Weights of a small mixture-of-experts language model, trained from scratch on English Wikipedia: 10 layers, 4 picks a token.
Below are experts of layer 6 (counted from 0) of a mixture-of-experts language model. Rows are named router (the router's row for the expert), down (a neuron's output weights, with its number) and show model dimensions 0-191. Each number is 500 + 40 x the weight over its row's rms, rounded and kept within 0 to 999. Numbers have three digits each.
After each expert's rows: a language model's description of what the expert responds to. This comes from a sample of Wikipedia text that the model never trained on.

# expert 38
router:448532522460550454437402460502524533570461515482464539528548546499518498445574512507526550525485533436504512435505522505491511481525464514471488510433532565487524518563512441523496413410518448446493516519460453503520502479489562489486515512518598494485450470523530477354484464509476480518500416529554490508455476525538479553423523527515491548513525513491486445598564476542494489470561475495392493480470521515553484514475507589568496442436505497554484496469451482480481504453547514448504542423506546498514490470487503469535486523442490538496558512547552505554444477558462535522
down0:465399526534438415473447553478503446527519486497535500512508440471455514420474536472525510519484427525446572497499555507483456480538542475513554527519451566474531498481506528464531491514499492460503525549436442496496489470482548521468482423404423477512443498504555493507546486437443501551476535543483533425501493530530522487515490442485455514479434524463432492491522504497499519504452495406450512449487483560410523518526473537405497476514498506552491462476467471524546527530567595537453509422539439584457460463458451491550526470521532546518524549517451554516559453492535527541
Description: have, had, has and having as main verbs, often after to, as in to have books, trying to have him; also the and this.

# expert 56
router:473588566508486472474539508531516409472484511511470495461576481451518550461538455530446563451493568438509483462508451484536472567465477417562473531423528532466500529500528480482538467511521446549491445505517541501495452463513539445445463513508525478498542521518523495468547448527505441520492455560513510484477485492507589564500447483533462528461523546554527501533492518530552445481517545492515416522545494504489490403404513514561613461451514427493542482485500405525505485437501446500554566550472565515556507506498520500498502502476481541515562475508455505513540462555512501391
down0:474466589448490426536499583433564489487511500592525530477472468422392521446455511505565450479433452423531503480503596515515522483461570499540450536531498489458453534501527522517560471498481544397561505531429523460480488466435542477464543463498500518535496522543536487490540472455475495481462501527505527495492479490504502491524537507498506526509443535438489496484499533536503531440532483469429444499534539535481546539538489536444433513515457437513550486483502447506449489461547545503522510472529531550369488541491422534503530540508578523489540556528431435493507467486520445499
Description: Second parts of compounds and word endings such as year-end, high-end, off-ense, Air Force, plus and and line breaks between items.

# expert 30
router:464592598477521403435504539564450488487485521495444477462502543535507535510517449549510551479503538557513481486522452541488491453397469541526516462495491561497516542485522489471568450469472479516485492477469483531543547488492530517465498483551580430560501533490483528475527420547504541537536456548525509430437468590520526583405512511546536481546511552517504504501572506500510486446513449394498503530528449484487512492500524479497490512492532406540457599512517497474508486513512465456476515501506560523532487514474534469507531482504484442585591471415473509516520561577468511472
down0:446436496460477475488519513517544476454463494577565533495475407450455451456456413473451448483461464487490555464439587536496537497461529506532553494583445470426448449521469520481478488529526484500554520540482393442488472510485517552492513498483521551560517514534540513516497464490513467543470477535511575505480541564491510485531516506463488532517495534487456506476581523496515493501492488436520536481574532500407564530547524514410484537545444514490535462502472455436457476482541585487433513455517522527430486518498482546536605498506569499563465484516507476534553488419480477564
Description: Pipe separators and numbers in sports and election tables, plus the piece el or El inside or starting words (sequel, enamel, Eliteserien).

# expert 19
router:545508541429504410470469470488454401513443499520442474418535550426501496496493602571546470492514546566450523462485504507588450422423513536520520469471579626519502517515524470487534469483571470464465473468474463486517541543475514503538429504518552483524545502433553480517519505474504465556471513534507510491477540472549563595454537498481475512508528494531508443554604484541532539544522498453466483499554484533520561531482442571530511497454514444527436567517540508503532500461521473524534510518533598514551487483465514517543481455488515510523493515476540543488512548475515495489
down0:434426478485435441533472569504552476511506455494519503510508491470467513479465511447491445508434484552457555488548616541480486508534529501465507558526454576483484521503488523481522466511512551444499480536482402493477436512547574547537492441435550471532463475500529588436499549546503464516440529532453504469530501542521440456527549529457497508564493535442493482460478455559464555511488492452451453436523478547504550500534505511473496502526440502606526506453498469509486527477600586507451534445480500550441472546503491551488547467508532553508580502527424454558494553509524495474
Description: Letters like ö and short word starts inside Scandinavian or German surnames and taxon authors (Plötz, Söderström), plus table pipes and coordinates.

# expert 35
router:509535487481541438437440467536494490551499494490498481531540456440535484536490500495495491477546490471524506466473508554575562446409443573567542522473464527537525537474481492590457491494575477484505490564466452494508553525483510517572460568475507473430496489541458433466543386463448557500489466505506461500553524504503480572464575513528522560529485498543508419505539537588538584469561446521446520533470544524470478450438493495492572486472519571450488506522563448482478478483466480501537522495456537494523568428503529462492508483505525478500555536587542550534473523474511463432
down1:570472538439442479487557480474494548514482419527515435472525497444485557485510511477503467522507514513505537530441483433515502484431563466459528486525462538502517514531460544455511500518460524473497462470515462460426531567458543436439497495545411459464515519610519566489561542488470474534501542501466461513465543527458518481539471560487445511564560486513488546570548478526515457485456508508488476502546482488575497445520542519503484492568505555562445514446513581487493546484516475480492531593471510464496565502505438403505402520555434396498545543573496501556501507533521490519
Description: "this", "that", "the" and "new" before time words like time, year, season, as in "this time", "the previous season".

# expert 17
router:486562537508555458447504477501498499514481490513398514486569526453529547467491522536490535543508506451460359481527403481487502437457513556515493531385497545468529505513520492506448580470563456436536476560496406422507487492474516502478508517514493474488437534473487532458527441506474514510460442554458559502432475534519512531439489467547499566473482559535485523564497579527536498489521518515418489566544478492555534463493411492519535500431550411490505544505495539476514440537483461550488495544495536470536536435429534529517501462529480523534515479521449519478557540464523498485
down0:524465548465488430522579552494490516484485454581496535473473389442444533429445544512484442464484515490517457513513547451532440468530602469496490565452447545457524531518493526484493522473473499489505541518492495525523559513496564508502423528468490539564511473520508543513506463421488470457479489542550470467509503499569440448537448519542498499537492566497495564495518565492509509421492514482446506493513470540487536482575472483484475575521461546558519417471457534439587546522519518514476477472533558486438473490559400529551454553502562522527526546489444431511568469478557492486
Description: Institution words like School, College, University, Holy, and cells in football squad tables after MF, DF, FW.

# expert 52
router:497476512479568484479498509585564466485430464548502441475528556450570487489495574538469466529500499424496530484505434476542449522467516431538474542421458463499537503524538569477427496452501493524512516449454447541527523494530508456519485524565514500467544482542520499463496512550439457510454394474532530506506538526516602576403568466517435493541567535552542493604507538501543457485479485430487516545523512533492470402560520517553520464517532511486549519488488540551488500500460470548523545491466502487525561420491487436473450489526541532483528447441487522530532471537536472517
down0:484455437481479470466527505546497457474491490571488578457453484521390518457467506498419449486483464469497483453564532500501628437417512498486489439490436552457520510502539479476518458509538491469485451440416475492546499503498577558381557506472539538484429529502570548504532439485536465487481531489517526459510556486553453483515515489542438486378500454534461502523542501586486548490542503437462425477492496543507510528516435491463468514560526531507531434419456465497488500505516553469484514471530503503476464471490498481480495486467578545557510531507459438504523513513512484531
Description: The letter z inside Polish names, like Tadeusz, Mateusz, Bydgoszcz, plus the words use, us, put in technical text.